config.toml
n_experts = 12
norm_eps = 1e-06
beta1 = 0.9
Below are experts of layer 10 (counted from 0) of a mixture-of-experts language model. Rows are named router (the router's row for the expert), up (a neuron's input weights, with its number) and show model dimensions 192-255. Each number is 128 + 32 x the weight over its row's rms, rounded and kept within 0 to 255. Numbers have three digits each.
Before each expert's rows: a language model's description of what the expert responds to; "mostly gets" lists some tokens that are sent to it at least half of the time. This comes from a sample of Wikipedia text that the model never trained on.

# expert 10
The verb be and the article after it, such as was a, is a, were, been, and subject pronouns he and she.
mostly gets: "were ", "He ", "been ", "he ", "was ", "be "
router:160121133124129119133156213105176140108124178142188117130154146109137083139139128172138162111083091170149121096103112126143130134114166097193103134129101146143122121137108101090108120105119119
up0:116131120132128114138108111097128155167144106128171077198050124054149129075174161130179088157153131083120123142135146119082138155112113129182217164178088115147091201105176209132133088120121120
up1:071132135087121127113085112141130155115183153130147119134137162181122107169203158171114167137120155147134136103151107094181128152106079110164136100112079149103138104112071192140170133117052163
up2:179147107085135123117143105096062140172114139108117105115157144098124098111149090168120113173146182072167121102082138120102127082175126155176178155097178160114171157124093084111099172140087097
up3:130161193166132090152081128174138129133154162173123122161122121146146152119114151116069107204149143113083113154100085172160117165147097130139107185110120099159130176128157117179151111183136089
up4:101147137111155136125163112072088203163142191090093101102153165046116114136131103101140166140134191156139161120098126139085062170101100183123166198108140114074186146111107091094122179080046093
up5:093159093065128116073115142105127143129089139191137125081105111078136113177173116220102081161087110145130115095124118128128094126151148118166111168134200110132147127134091080109107179083028140
up6:168097162140198126104102158167152090183145153149061109148086114104142086150129152129101101066144135133128133128098097083132183091127083118184101146146103135108153204097159167125098134143149086
up7:094147161104132183118141166124048143150143186128131080101137174028141149156150128107157108073138129132137127135142101139071075075122118080117112064126131222140131148107149085140152213199126140
up8:083234171162124112105125130160163109095131154149154147117151183156139136155152128141105157151149179081121120129154088167167044096207107148177139177158133174157149203058070107071145091140037089
up9:115088086176139110161157140095072132197123097163120079145145133106132171086110131122160136157146154097165123128134134114111141112120143141095179048142135091156107178152133081134116181093123125
up10:103125099101140069087194118102073167106149114147088097118185088153142059108156171178116115140155121159069120057145153075174159161180142116146155114130132073080158116049150135087105127077087134
up11:121109107163189129123139130139180169162173174095142134135152121118141130103082144052165088150130159120133106165110117131131092216103058093133180098094138106128190152130169161175132105153113146
up12:129074085137142129098143142082141167187205094143097111110139147151146153135139165170127149146160127098102090172166114070104101174122110150130103155188131160127130167080098169138092135145099129
up13:173122151169122139119123137140122151117095162139097140052148175130152173171092165139058127122186126086116109158124153159081098124156113151126137144076130163094133076157104096122176174138082128
up14:202101102102087114134080136142084101142116197109062090155119096096143104121081101175126124160090107162149102130148087066162128107133144123133162124158134166138112123126156130126115203186187106
up15:092112099132104075144157105067110157101101198126107122154110085116131132151121161175121097128126182185131135102110153080135130210144126171136117135133150074145158151102106132088067090150081130
up16:093202154122149134091107123172119111123167114131170089123097138103126089136058144134086151121121131092106111130134086120113136094122126142174120132122104181139186174050119123173121075129099179
up17:066128142121131051161124115070164147125095142071170012096068127126146162150124142171134097138132143119129122141114135102083090142206125093131127104120166142144078092144130096106141131158084185
up18:110121139111089111145124093120083113094106114087167105132102088106147100105103148129134152163112131108097127114163098126133163118075125110093155161160143151121130133045129182106124085071200143
up19:141130166148139123109201156102165129155108126134144142155142085181133134158178103136079094186114103123137105164120153096170125152139139135181144131097161126152178093127157119116125183119164167
up20:125105094114168196105113080117087179182099099054115144133110065155146098066174117099157181146170185089132133154118139168115124101133070198129128127106149112105105124131109195088172095152132142
up21:125109123144122089197093124188127109143101090119171118118140176105121089141108125099106116149152098151154108121150118154118126135113122161099126180136069168086141089161112113124091067160058111
up22:122170113110130091080135088083096176127125114110142115116141094108125157128119074128131120198111121072140135133118151150144074119082107113103159104152146133108153117120091088119172131130127151
up23:180183126164066082135183112129097169124150143132160150099143110083137119111102121128135116152123146066179120138076126062096112102137161151176143137141111085132161158120127169130112152150167134
up24:142117122102165108163156115137166116127117149137130156168097083086128126153153084162082113182146139093117111178109144116070126164149114093134155146147090027129116122136153139090106105200129171
up25:110147194142151166117195081117101131081127115176141124158118078146147096110098180117134143133150130087132079160120114143072152044118088134143202222100107170164150182074137106143081104216104132
up26:127134098128112025108124106076114135096078149134126090160073166112135093128131137111175095091164140153121125123109149140065059185127126107152082099143132126194117114126174148150085077089221169
up27:127095132135093114143095123117119116139132181133118142147092109146149125179123130184149140134137146135134122137098104134086143099109121167224079159162115129097153067128105143154091151122127184
up28:144117146119109109140175140130153131085133149179124094139082158090144122117100123151078105099120084126123095136159112100131137189128129136159103111126128057164181100093158151101113121099134133
up29:172142107113149169145096120150065150148153087139137107106150161193114190151109169114168141153136051080139127157162054099138114186151162105101148148112154101086144108116092148110193146115179150
up30:154109132143148101137129136151095025193160120109126124095146117083130144116093154167047135125148079175136102118143099092134117176091144177129096219092127081091127157154179046146122191127145120
up31:134121120079112122138171107162135117127082116163158120170097132158128132188115192097151142080147127178124138165150144097104113118121148119081126201112106115079128098152126221112113140162129059
up32:159148135175139112158140123087138077144041157176108112193123089120158155194144218109129107093164117055085114114149103120073134092179106133162105149144149159124161076103128149095123127126108124
up33:119119126119170122094135115079083078117154184158174054168099130127141105082123182174144115135107135131082113150057130124092146118172111115158090153160092142100164111080164158114118115157085132
up34:063110085088148071090132108146125043159128136168129062142109071122139126186134153156117096177137115153125127113116068143090135099167029116154085206101146080167094181113167123141136155163183158
up35:095142075166118073134141159095094108104078129183178141087159134116118161133060114179153114129133089183104124111164145125087130157114165118109118071113099103106151129150136088069101130109129133
up36:135143090106111116070120132144111116158147152105108137084133155082139101142162152140115140179154169138125117146176123138125161197105155122106129099160100153100118189115118133101180134178124144
up37:100119144134125081156102153103092060122098134193148173163135119142150078092118117098107128105122150093098080123066114150115084123140109160163125099130109098136188108124112110139110079088129116
up38:100138139102118069147131133087158084075132089060176128144093156159127090169146088107054118126097132117126131126084113157155121096084094143152088177135150115109126100152130182111142050112081095
up39:135199108160127151060138115110123134072172169184142090114132179102141121114111094099063137128131131145095080145139132112144103191166106142096092134154111204121162090092160178171160099132090135
up40:121133125132151080150129125126149171107133160120075135122084118104133113130144098141113102105102116121145128119088098146088123172096100113108123127160140028072146071168134103093115104083156081
up41:134150168070168131121148142130110094138105153089095111141092152149124150142133129113097120154151159071108127082111100112108096211210126170099093094052155090095152186112054115139136154149165133
up42:120164133057085084146104165138095179138050137129139143080140137129107151166112105119076100105105098149106155137062173094105138098118153105161103136135168114135113139126161178061093133135148134
up43:134180105090108130102119152153106161166173108127150106071095097170124182160155059128124183188101187152162095092140113157134143119135160121130172179102169101127142172095098067160147154129084114
up44:085126105121119108083081111097148161130127133144163143181114099189160139103093155158179150109157105152088129116120177105138172118138152155185168114207131157089133088076080142116130060097195169
up45:134154177184075032058149124113104176131180164111113117136195140067129127183135078148106084168131158136110144123137134102136139123070081179143091143082148053153128150115118213109097171160130173
up46:132119154099152160134155113111168090169167132149117110148067165125144140132143166117159173165159120177068110130147141134111131135137095132126034145152092122107159096144108104202152059185149096
up47:106132090080121089112164132131154166083043104165125066138164138089126116064103148146146126083130167147168120124171126130109153140125116148106073163141142108125162123124155118061137123108178153
up48:101102152073167098136078132114071112113150118103109113106070164117142136134142134136095147165111094110103099112135103068131117144097172161143152201131123122085195062115148128149095184143141169
up49:139129113160155113100149138107154079137113164161132120051134102186126152174137061110139173115123202145122115100130112140123157101170098189165165158128159188171126092150128143106124144158151107
up50:182129154105111141110114099088144168126118074117143158182068182105130127114104097154134067171171121084124107184169132138144063147094109079143150148140116133125133177182162141147123136127168198
up51:154107170128132106113139088099162094103053147140110106143116098109143134066129150118156120110098096143149130141133157100203146107151114103178117096104173147181100177107127066043112216111164143
up52:082179051099135151129056148152111168138100148173137124087152110123104170129177119118074158100171167145098096140136105115142149196192138112118136136103212166093134149090119118123120110083082098
up53:124197111153059138146160138140088127122146135096112129124159170164145136200085134080099120127127089152133119147089148170095118077082133152184155143129134084103115126173142161119125151163109145
up54:118095130086129172113122132138108161152143151163091046131095036132143169132158123161106157170165172064135091159171095124120145121180133089109195185109186157085088102106140173184136174106145105
up55:129106134149091161156117109159158136123083150104155115135106170160147142162185137169164143153175132109120113154099107149050095062106124152146076107148082135134118091125173131084130082180127094
up56:153118131166124154110166091123156114079080126195161154111134107115148161165066185120167089145123181093109104170179103191097108193144104123090136172118085155141160113167155144098127118110112072
up57:166110116109127157115176101130128185119082133203153136129194094119126122124140107136109146117127140179082107157141138117125151172103127107117167142188143104125136073147128126080168150177107108
up58:091102087132116050137133123087076080063131102151110091150136159116145080098117190081076101116124146153114088145106118095126180119198108136128150157176106140121135155082157194123088066053194157
up59:143129124144081157162130121128117070088167145147095108042083067068120084126106098174103108135137138102124125143146068117111084128153164127122116137156089124132090113106079144080128174155136129
up60:070187116123059088134093116120172208119106094136127138083134158096127169190141085167136087108159085134222142122120153139076119099129131156199071101142164111138120144152164147120118155106131134
up61:138166149147146119110152120108152016165147164153102153124098094108147116098136114153124115159128205136092101155124116122119169180171125152181152169189112110055059074145090202118132110116103060
up62:107172092164102168136098123090114124189111133098124166124076143148156109136116173125138103151159173164090072125087160122101116099161130183145160121069132084102194203142158155158120132126171134
up63:105109115168074153147114117105105138154203161090130126127109034176153138185135121136108082150135155156142119101152148136138099150143083154114078137142060111071114136121168140128108055154116184
up64:091137162128176149105152087168146136100140185165120116150104113124133097131092121164192129136159115109127105135110130149134092131169118191177136117100098125092194114160101149102111095143126110
up65:131139118129116134124144129144107144156118125100142103164129176165142106097086086041106095076102146190139124136103091111160094113110101142167090119183160101143109123119127101135114100134150058

# expert 11
Possessive 's after names and possessive determiners such as his, her, their, its, and own, often before family words like father.
mostly gets: "his ", "their ", "her ", "' ", "His ", "Born"
router:148175140087111097138179134169132145094179192133168100126126128130170114102106115149135085158056122126106078076132074108145107149141197126195139139129109125126148130173084132102108099081092184
up0:091159078132112134082088149131173117080149103161158098137125075161129128111125172115122078124107149132124128136138157134164111136118123112097117089118060205146158090138137140140167142128216096
up1:112197167126135120083101077151162068139121137146111190163141136162125134147145199131132185136122091125143111124083099100142176104182096169133138124118108127107155149100102140133124102115180108
up2:128056098137093160181105157172102167173115132183092055102117070116139131095138191107179123102153227131126079163131144164160155090124168149137106082174114150108105083119145220105173094101098131
up3:140175103110128102147125125123160107118128082129061093102142134147145151165163158146097142147111157201112143093162119134155182106113114116124113104136081171093190173110116095157087125073132092
up4:122052094145126138150092123135095182193144146134066060102147097115141130097143205115167152135129161135154074139101171150114129129140156104115091117120099160040123054117109144093183132106053112
up5:140106099083110103103114136098099145099155116127153141118151123121128150136080177093101188158159168192191134109159119115197127150142122208140138178167156123122144162130141128169124129147133127
up6:162110176175133043123091117092093118129104103154044145104162119149145132137122120136153154111140140089130092136140105149171124130096183167097119207180107140153146111113111186144112159067078132
up7:110170124128124173108078154080095153101143111090090094093164083129147109155124115090117094139113186171118112110094144162170175174105134156132146108067114150109181118172151080125121149131119144
up8:083169172066158157077089105147221147081122150095160126164156087059144061165195141151113128097142091154129148126184180120128188138193102133086097163187066169121102108145149120111171137182085135
up9:108182125125111141082090156150078112146126152113075101138141093117128186111131134195136121174147123144112144110145128078165108143096134143118131112108134102117094139062142108098119207181150084
up10:114051075103087118101154116135084131160125131130140137167138144085140131104194136147099176124204109190149162109092116113091105105143129103126096072111199114183162153135154135110149149149166157
up11:074140128127174102159115107131102078144169146120155073117136119167114193117159132134122147087133116174076169135118160160137143107170078134101155143136142184119112132172095135126124191128130118
up12:098150119108160163070077174148148060093163126115126144088119086104144164134177187153085164168133119116103158123119125138159127128183101126125150088157094189143097099189106133107133116121118094
up13:138151131127120116063087104088150166139141161127116119228156090074134110190109168162096112123139109096125134148162068118125110091138082133104164092174128125110135097164135078164141196141115113
up14:161210132139096124148160154125142099104121124061128176164112139159132097095187153196148137139139086140159151154094155118150100104156142151170119068197052142205160088105150095131127108135189105
up15:135200129079127180072178126156135096149171157174099148154173135102128113149136115173138097177121153101133140138131087116153160094054144126125143062113118124066122165139128110096111122093117152
up16:166192090127105106110152092153113151133134113146124107113139128101131188109047127097128108138117125162106116135105132161172134140126108111118099116142091162102155119056117098107080182168187113
up17:076106065150151151114123134109113117102103111098181144162133132109133142121136141103147167121137151101172150139145122136165109124141082121133111132142094121138133091163063149089180127117112139
up18:111141144117138195115162156125146095111147137122133183081111072085146070111080130109154163104109128137129114112128130129136145186149096159126109115146170190146108095109166129111139135190158151
up19:113146159122073092145095134126117124161124119112102157159182058087119092119141194149165187112145213184193136135143136108145072163134053124133130191154152125177142173109078170140100132120161063
up20:150118086114142175131206144134125168180132129120142147155133136052137124157108122094122104120113105120143125144088104152119153090073105116102170124119140047215137096106109091160149097123114147
up21:137113102132107176163133160112134111153095129097119174141219154066130171121200171099162146143133113206243128103136160109141112087088133119176100088150139106152096117129057137127125140132094118
up22:160102149074115043087091101118084126111122119149142131155192142145145130120130086173146177137117089113138106173112132073170129212085104113081130124169155167142141149135123145101147078114108098
up23:193001142160078149112110143092146148139108159149138110127104076136144188115126092107100074152090124147140124135113171070096161141101176124161115112140090173087106152166112121154141129135212172
up24:153155074094125098105165104099149121121057146146142153155175097114139144153095087149076116138142100085110107130145080154128124148109145198106180175089174096063163073099169140097107193127098135
up25:140164144177149149091100159154165144116095145115158156080147120157156169152088073110099131101081073132155118102071198094143117182064119138114096185163112135144130105190087182167141113190107101
up26:122140119145160120103125159109140099103114168156093147144145154140134136160088179173177165153174108067194154127130143091165112145157091165135133141123141045045084097099148126137129076168147127
up27:098140119103084107149118081179069206208162148106150102153151133049129106120170080138119108076123106155139114148091129139124114126088145092123128065135116133160151085098126148131143179181098159
up28:129176104127052119144135111143137096093128137188087121116141083117130186122108124109112147190108176239084086117104126137201176205044145129117118129107171102117147161131173149129151111077151126
up29:106113134128132174126082132161167153112149135142078108109113146099128132163153101112115173159139200081156162107134098114163178107123094095123113136119104156128224095081140076190135162115126125
up30:159140129165155123137169151088070095145092134141178174100178134151139091099063178120176125137146121134158125113105087087130126167096131112118147134113182061063160168178117118145153156133117077
up31:118117126137132179141094150125141130115129120103162138057138068130154078110165172144094137146101134128119102138102111160074085122162110143098064154150125135169141082208130159126147131082089134
up32:101195207092192074130145101101079137162084145126129124125122185129148085151125157141142044155136084147123149138227149099145120126146141112167149093150118117042135132097170121115075143134151083
up33:168067129186096162118106139100141080102138145112097128106175093105134198136110154199151210133181160080149107140109090094152046205139154142090142149153157147146101089173125150134121133122123093
up34:125144118129129110133114129117054157187119145033073080203131124125133105102184131132184105119104098133120150145089151124128131139089121124180100082111081061123151156139172109129133088181179163
up35:158128210069147183162115154139155140135158139148106171120079122160115065121106087177196163082167144135168123157077131127154105110224065115150144084144142158152138134157106104142140069122145100
up36:066139152147119189097136183157123131090144159190124165165101111150133110152155207155208129092138145112150148112154110125188079123159138074178141091157111165187075122100110140099102139111136135
up37:072156213120135156131114146128129150164111091089127132106174147145131100116165122094153122093101122141132116121149179153069099158145115154153102130174109160157154108143064154107111132133103109
up38:097137137108149141144123131098092102120171145124101108137122101174099190146127185162109135104122149133135161123160121118184132146104076137171146161110137150159167158156095124120152177091175099
up39:105094039166168122100059132140148063163137117089073116128184157094150114084182163160198189107186100151128141155184082160128098171156098132123144129140087031173080108155108081112169088086095096
up40:167117092117121083108124144142078100151139125150158066098137104151147161082130121162128173147157156074136113168158122173089120141106144125078095134158120143110080134128149073142128097155127129
up41:113132109072070189133221131079139083119095118066117094066134159131135096110082080135158159103099129138169130135110144141116080187140146077126126136139130177141112142114118057119113119102130095
up42:093129110117132223132094112126100098163121142150167095146144050134149118111108208161122144125122177122125117159138151127173132135169144123089135105175124147086084098145107190116172102158122106
up43:100168138138142132127089099161106140156175119101129145109089134094126052100148126096115113103142105109170174161132077133116127178124126112130171140163140184066173076058112111131147144141093090
up44:180018115125141127130143173145095109095116104169084074133123097140152158130031040138154124112126186136132091139097073183098103113134105128107138156097124097179109153185095083127121140166103152
up45:129135093149120077131105130141079132211113127162118134162106145134115186095153148123169141129115063147187119174102169126137117184115077047092121136115158101100122120063075080119161137110172103
up46:163181187109121184214161141089146136099148115160160173064189121134135101148141126107179182113191177157161139131142105161146088151154116126125149150136132171167080138196090052153139083124175115
up47:129091121143123096108120127096110153150116130096135159136157150128122184069135129101141192151193123061079148149106097084118151084062132204113167096137154097098108117147152135164117094134159133
up48:164152095145113070086148115121098148157131145078063145082115115095151163137069159084163162083139062187171107122127112150141100183064130146125100136164162129117149138159109067152121130126125070
up49:120128073118090096131148136120111143083109121211143106139142080099128201101143118127082137177150145081097124143121117112151144120078154189141092121166089132093101089136171177141134111095065108
up50:112169166167131144141160129068122174140159151153111115103130117080126135110119154112125111066147140159163159117164152180117147129139124116104097112158088165125171086135130157116140098159137122
up51:104165173103198120141174121131108166171105085124108069103080156125126111114153129138137118152141083093156117129146118138095147092108085157136106127146145130099121129107116089140155121136123075
up52:163128093149116160120105113127092169200118130165101144086138122139143153177114105181095111135091087111203106132137144129131116165068126096141178144150127093108176141156033156152133153119124121
up53:123102103118118150183162175144096156077133138135104077107077105083130112147141177118131113157157197111134115128100110138177149109173134134176116107162104131119050095097190183072102105070071153
up54:098113118105123136131068159121159108146152133100075121109150152115129097121162183104156138116108178148121113120158101100120138124118110101179114091165117165172152119063107129102089115158210136
up55:102130133121191140091136133120167065058104122116188115140168119138128142172148118209091167131137133129076139094159106093132136085182152132175090098139185160101089103134181126157133144147123168
up56:129101132134107131113114111138133099174108146110085120077131113111126125126107087154115117145136121142125179127177150069121115171055078155175105146083133175127191184127105171144125128148168105
up57:172174167149113112162133162135177113147106112165114164129167153163116143140135179132180161077137129086120140124128114146140090143160068144137124141118156112161148144154103164151088135058084103
up58:142179109099095145112123131124165108127130113102123130063169145074142059187152073084164137104183077178135090127179121130110162117123092112115103111092159141095220122142135127158110124165116134
up59:135186043118115144147120111171133105125121162132050118169136127144105188141120168133126127154110160149069158124168114139179094134079092139145163103131117127131121125101116124156124129085095090
up60:112152116137087141105082170132199158127158158120153149104164086051127054151123141139128191056181187147183131159146051139144117134173092067132164138101190093142145117088130178104159077163157138
up61:113163097119121177129159127127141114096151126136124085127189105133114141123077116157101098163094120118093143115152089155121157135027130180096125136128120145130146134129146081094083136096104079
up62:114090107126137165147079156157127094174119118124132141202105110148144072144164148196142134112116121107155118137084105131144140099128104043141102096120107120141176086148139145202171190103133110
up63:108086091097191096095125140097069121133117137106152073122145163176119164100152114218104133153132089019095153113127147107135114084103104157111127149110161107088091124163140123140097103147073096
up64:117129106078097169142118146106079209113172156100167129134158129133136124143160047105110086109093166157154119160083121160125115113107131105144080141082118106191123171086128126130092154125159172
up65:107166073160112145144099118138156109171092128080102148069139149117126082132166156099082195133136106119109135151137110122099132190165089113038147111134162089121133105114153166132152128162093100

# expert 6
Small numbers, pipes and line breaks in tables, numbered track lists and episode lists, plus taxonomy field labels like Clade and Family.
mostly gets: "=== ", "Clade", "==== ", "Family", "Length", "Class"
router:144158098095124098133192169174144104152117212113107099075094174120208155136100111154129075120071143140166072101133070205108094150129179117173068123111166084138170116161078110140137075117127103
up0:174198146176066091150126166052114116124165132064103097132157151092135110112152137131128137153135095154122117136137161145115130068091146153120098078146150116128112152160144108218088094137145203
up1:133186066169153153078109160109160182127157152143152125171060142160145074149166095087140164126145126118088104153090145122148171097220075126162109152147113154200078109148117133110062157129121154
up2:143105104132032120193147147108098150146174156114114127177118102043142164133149170137163060175188128097082117109127118148105064075160142180139134098091102142052092055087147095210130102118157134
up3:157090105100166171141153158128172105163155149073160155103098164187158127131082045108106171081143131124196113138134158102147140150127128135134118154165134087131135113209130144090102182163111173
up4:105121126141159136111126128106083127112104098190074099160151043084122120095133158145124167135189161214086119139197155124126129077174120088101096152145140111119186120083190167124137171156137100
up5:135141173120168091136128115109123092096111121154126154213151137099143140080130115123204157042085125137097106139114126090132136129140080101136133185127113188075122168074145110132124049156126142
up6:129174122173152108094154168094128159085157128179110115137108125132149105116150108114152126173146095136091097128151166164154163102108190139152102123153140098242088147152110066045108132109119126
up7:145148161193111126089194134115123147094093167142123110183143120151104110165088139095132120120148034144111140159145144155116146165174115088084167155116133103085089158151165108138076135089151131
up8:135129130152114103121129186153218125132161150159138191112065179181165186084116081118119094096125154126150115140094132121150077109124099132160084114175132133052119139129148177088109087099138070
up9:162077161165209164175119130148131047135106100144115151122149080135122151116087136129170137089137132151060094100121090165123158139104117138125087203131105143128075136130140084102100133169172104
up10:130113145084145126155072102178151089088092103101174110050159096157164129166152178104103104101130117114109095130132162098167106174104128144176106161130106104103215091040120138118086128104074091
up11:075118169176146129146088149148153151127121187174148119088140062098154112173133159130145044160140113157084131112125121146131104135109090103128131132079102094041132161007184103135133095128134116
up12:080136096140109174126116138138140127110128127155142073199169127105134171075161149143083189134132168105160113125073154121121097132128088151129151112102143117000195167172159189128079115161080122
up13:136161122086122109168148141150194068183155146096116133110124176168143090168175168139139092141148172179118113117206184109138067159154098139130138154135113136103099150180150137113143095091214173
up14:137127082119096128040104118161096143093138100108113075153154097141121070147134133149178153165126096166164107138168133119121141104101098136111084146170134143169192133063179135168092115143110125
up15:131110094113091121169092138159120132103139104188182181083087104123133111106093125145159095154139133125112130110150092174155101138110116175107136181116105111121178117094156124108109147128171112
up16:070126089122136144200108159096163101127105120173143139118183124175094105112110086136122161142062130121172138133105114127095094184084130112126132166140134143150160141152102117080145174141044102
up17:088096093132114157174140080127148103112102073112120120090156070091124102124165159097110172149184117104091096125135086147183159200122136090147113122111098085129145117114114123096081139120102138
up18:131127142107125097172172123088172139125154149139133146130140082114131119143141212133145123185152104206111189139162130132130148184092090038087146134091131122068150170122161169150101124174121146
up19:126179110120201102114088135161192094115089138159174115138141170240134127132099118127072124136092133128138114116170146140141051132097074170158048132123112143118159175123183180042152108104088104
up20:131107167077170080148139110103091113099131133146149147127171106146163159156147119130118102157157157187069097117141137112126122170195120104112147117106091129088109111156135089075084164127145164
up21:194140178092083162077085143104104078146118107138115117141137120073156132108063068112159130102143134105176069129112128147146128157056129228136135106151155120135140115085201097051151161119084129
up22:129138103151178174143114129133146176113065108173117108155130114167154092156090138093066103119185162161118090104191121169140124115171171089130149121125122133165132108104123210068130169167138098
up23:167182164115143143152188132134131095168157184067144134105079157186119064107126179172138124104133104088135140170142166099122169161112114110165104140106133141118125141073148066099170128157123150
up24:119113140117153118079107133110127166118107133122129098159112140142170167148152074119093179118137181196144096109170148082114096113136131134127182156098127110141143187089083095107152118154051110
up25:095155133175083139195129144091118163086159144122097180153192123180160160111119179158120045135164133132143120116130101047087157200154162087146119114157156120060109100131083100176141130126176129
up26:171153178097145103043111122135127123121124121161121131139161106144085130127140148143138109139094088111138139138114191120166140193133140115139106125136100110141122062090127192086103158157143039
up27:111165113130105133146129119134093160081133113108163126147162139167125065187115183159150051109158098159136156152133086073122105175141173109117144083133147106085142084130187136088130137131142163
up28:162137071070107111166185125094109150108168155075142132127138124114113126173135104132128129161100094103114136156164174111183114127074125085111155137093100155110159185134173146148106210100114133
up29:118115082099141131104101188119181126158086134112061151102088153196146137151180118139114154123127155214123095128159141130127133133130083114157093158137166088179184166156152132059136176141140107
up30:138136116139044061129141116161101183132085125075133117134152086134137107134138131191143138108145124162174128130145099152131123104097138109109115130125117126081116117055121110233149177164117186
up31:109155149149147124105111144075234140130071139157172107203171097125126121098155161121072130119195128126075146127163150162115155139117051077121115107116146156139134151139168137055113110131131111
up32:104103153127183109113173145124152195109106120103153149094104166109155180096044075132140105140102144122134110135101113123132071156143155120165108147151143120121143113145123121112142150120111087
up33:127145072129138124113131115158160191149156124138123137144051084151096046130103171170110127119133110113139161134124176151159154159150175085150149059168136089155117144154114204115180179126184152
up34:161093126119096055106124178099152118098061179126101135163060137125127110121113097123151085113176152178088104148141147089099106157109158195157128138212095140093100174073174090134108143103108116
up35:146147052055132113128167142116205052157137138122094130068074151128138114088140106130138212082062107128152127136076104136120119107182130146139124157116160100126135157120094102140227160060122126
up36:085095161085117145178135131122118127133148129178155109110205097107150169117196050128084076162180151119138090122071122094117121169144123187132127137125131144000117081106096071089050107159066096
up37:118195124191068096076044157079077137121078157154129092114121160109112097159103138150136109169138101103124094145156128096153115074152123185106195136176101149174165149109182121172122101105145145
up38:119179146151113154157125124158078094158168148142168125145119132136129131177190180108141198120143141188140092117154173169141161076096118117149090136136102126131103177175130144115112102116107118
up39:175137076111142110116135154091121149114124147118095161114077179108166089071127107126130136153130163127132067138126098123191063137155105088136156166158109081185136162148130194104159131091112150
up40:120095185132128110127163138107109168113174102114152195079078140079138167101073136114129138108110107175047102137086056127130115130161201140148118147137151119097058088088106083182091136140147136
up41:090079146152075186224132155096081153140123135143115119114126094088143133156138149134165088101142117133111118118157075150103165100096080129100128195079107144060186107122097042161115069151122155
up42:153135133167117077101106098106194142100137138146151161173077115172109122116119145112103108155120139120170136136154154085133112158179125158128174105217093144071133182084123148142115150109173116
up43:127116136103172112119106141120133098153087110084135110159161113191144139149146128127136148162144148172166128118149132183077144142013077127136117136114133144151146186200099104025169155067121104
up44:119155137128124135078096151118115127148184169147128115125138141168165111188087151147124139112107108165119111112159105135134122102096043142079114116174135178047127213160173084132143187083120158
up45:120095158127214060167141131125148107160131141131140174087100147141121105075067088143154152107100166202106116142158132142116113131044135098153113162121134142139143200147168153054198111148115162
up46:158192123136134194192145129121076124133205120148082137123155123170146101125169116166132111170139080102146146088126093147151118166153145144112163098114132125136120121087120090055130133156106161
up47:098051088172061132212150135108074122141124113145110138064150072134126144149105122132171158137105106171116083150142101164094179092125132140122085160109121145120064061164076055204089123121175151
up48:134116103095097111116122119151091126162104089096136126097187077093131066080154065140164198178184172138170061133122112143167155123099153098110090146134160099153138095122149108113041146104102141
up49:139102143135148176160178151065104137151161098081127131147117171148150154096096079127164154126098083172129057120144157149092095138154133159161107121086128119076099126182098104172066116171156174
up50:176143116133099165140150157121078172115126156130120196132124122181122166106142150154118124155190121111104113132113111098128215109118109126085158183135135109156112066118111051113084169151087059
up51:113077099158105154195120124128150113166119138147102137122171107147134153155114157118106133094129125174126122108133072100062149133155170119118144121110126150102073104130098095133191101135147150
up52:123170081120128125114087111166113073135124128091191108032131057117136164149162124120200139096146148097133129116129132112148122052155114180147106175115103112095187158151142100138114160105108148
up53:132126092215123127133171117090124155147173132082095108137117136108137124184103124106148182121116078114147115140160181128103121091166128123145128104132131126135077122160080128255124087107230228
up54:161164097152146178112157150066124157117174128155152148166072114136139154061124183158116153189135160136085133117141140103104108168126078174105130162154102135188154176082111080056128127160066070
up55:097101114147142084096132149160168098121085122167096121120116128111141131095129069125153218146122154107149088118145134105110139110116149132137104177144130101224050168196111074102182095084133142
up56:110111127194118095182151086111081140093118109212150104105183084121121132136145177128153155139173091158129154124113118077152128150134101119099159141156089165083162111055168083072135142133094114
up57:126087141128149149149102149142087126134094078188120085125114056087138076109153156149111151128200139097135117143091159151140123141129147110147151090131121146111100082165134170067100149131090131
up58:158128107149163156098096123097092145125126156145116111175168162203130103098087107125166191238133092186147104131168124144119180120099118117101154182142139121171100168178149126172121154194118139
up59:088141068123181170151189143087117125113155116177098157081075146132115152097112124072144106139131173122111111172075135112131129149193091089131122171151126109155084105154116125096095131103080094
up60:138076113133081122112157117166099188088132127126124152101145099141130054180145130144188120176145121102109155108128177143138139184143198188126200081100108116195134144108105125118173171128133199
up61:193152126115115140177144139068100126145195122113106137083121150094153188096149098133148084125126087079081064146076098146122087140172181111137153137140137108126089047067099085171090104116106111
up62:105128142108087089219066157087164139104092120100140171146123159106133143176180130133149052072181146133079144126146078106129124145139190106150198113142124127147128108142141160133100146173096094
up63:148145171084125110128131146093121106143138117096171162125071155072134118091162148099072129067176103119100150123123064090149142214112122092118138152132129083122155098086111137135056078133128095
up64:130115135163153116118093123133105086104138084196145106112124076144107107153138149086134126140097114118167115140177161130136119107175138198171145145145058180092190115085152137148120122119104098
up65:118106086142129152133122099137101132114114093152161079128150080141127132158139193099126102107142124165149090112142085155140129114174095125126098131178116167004191106110123152099110124123152088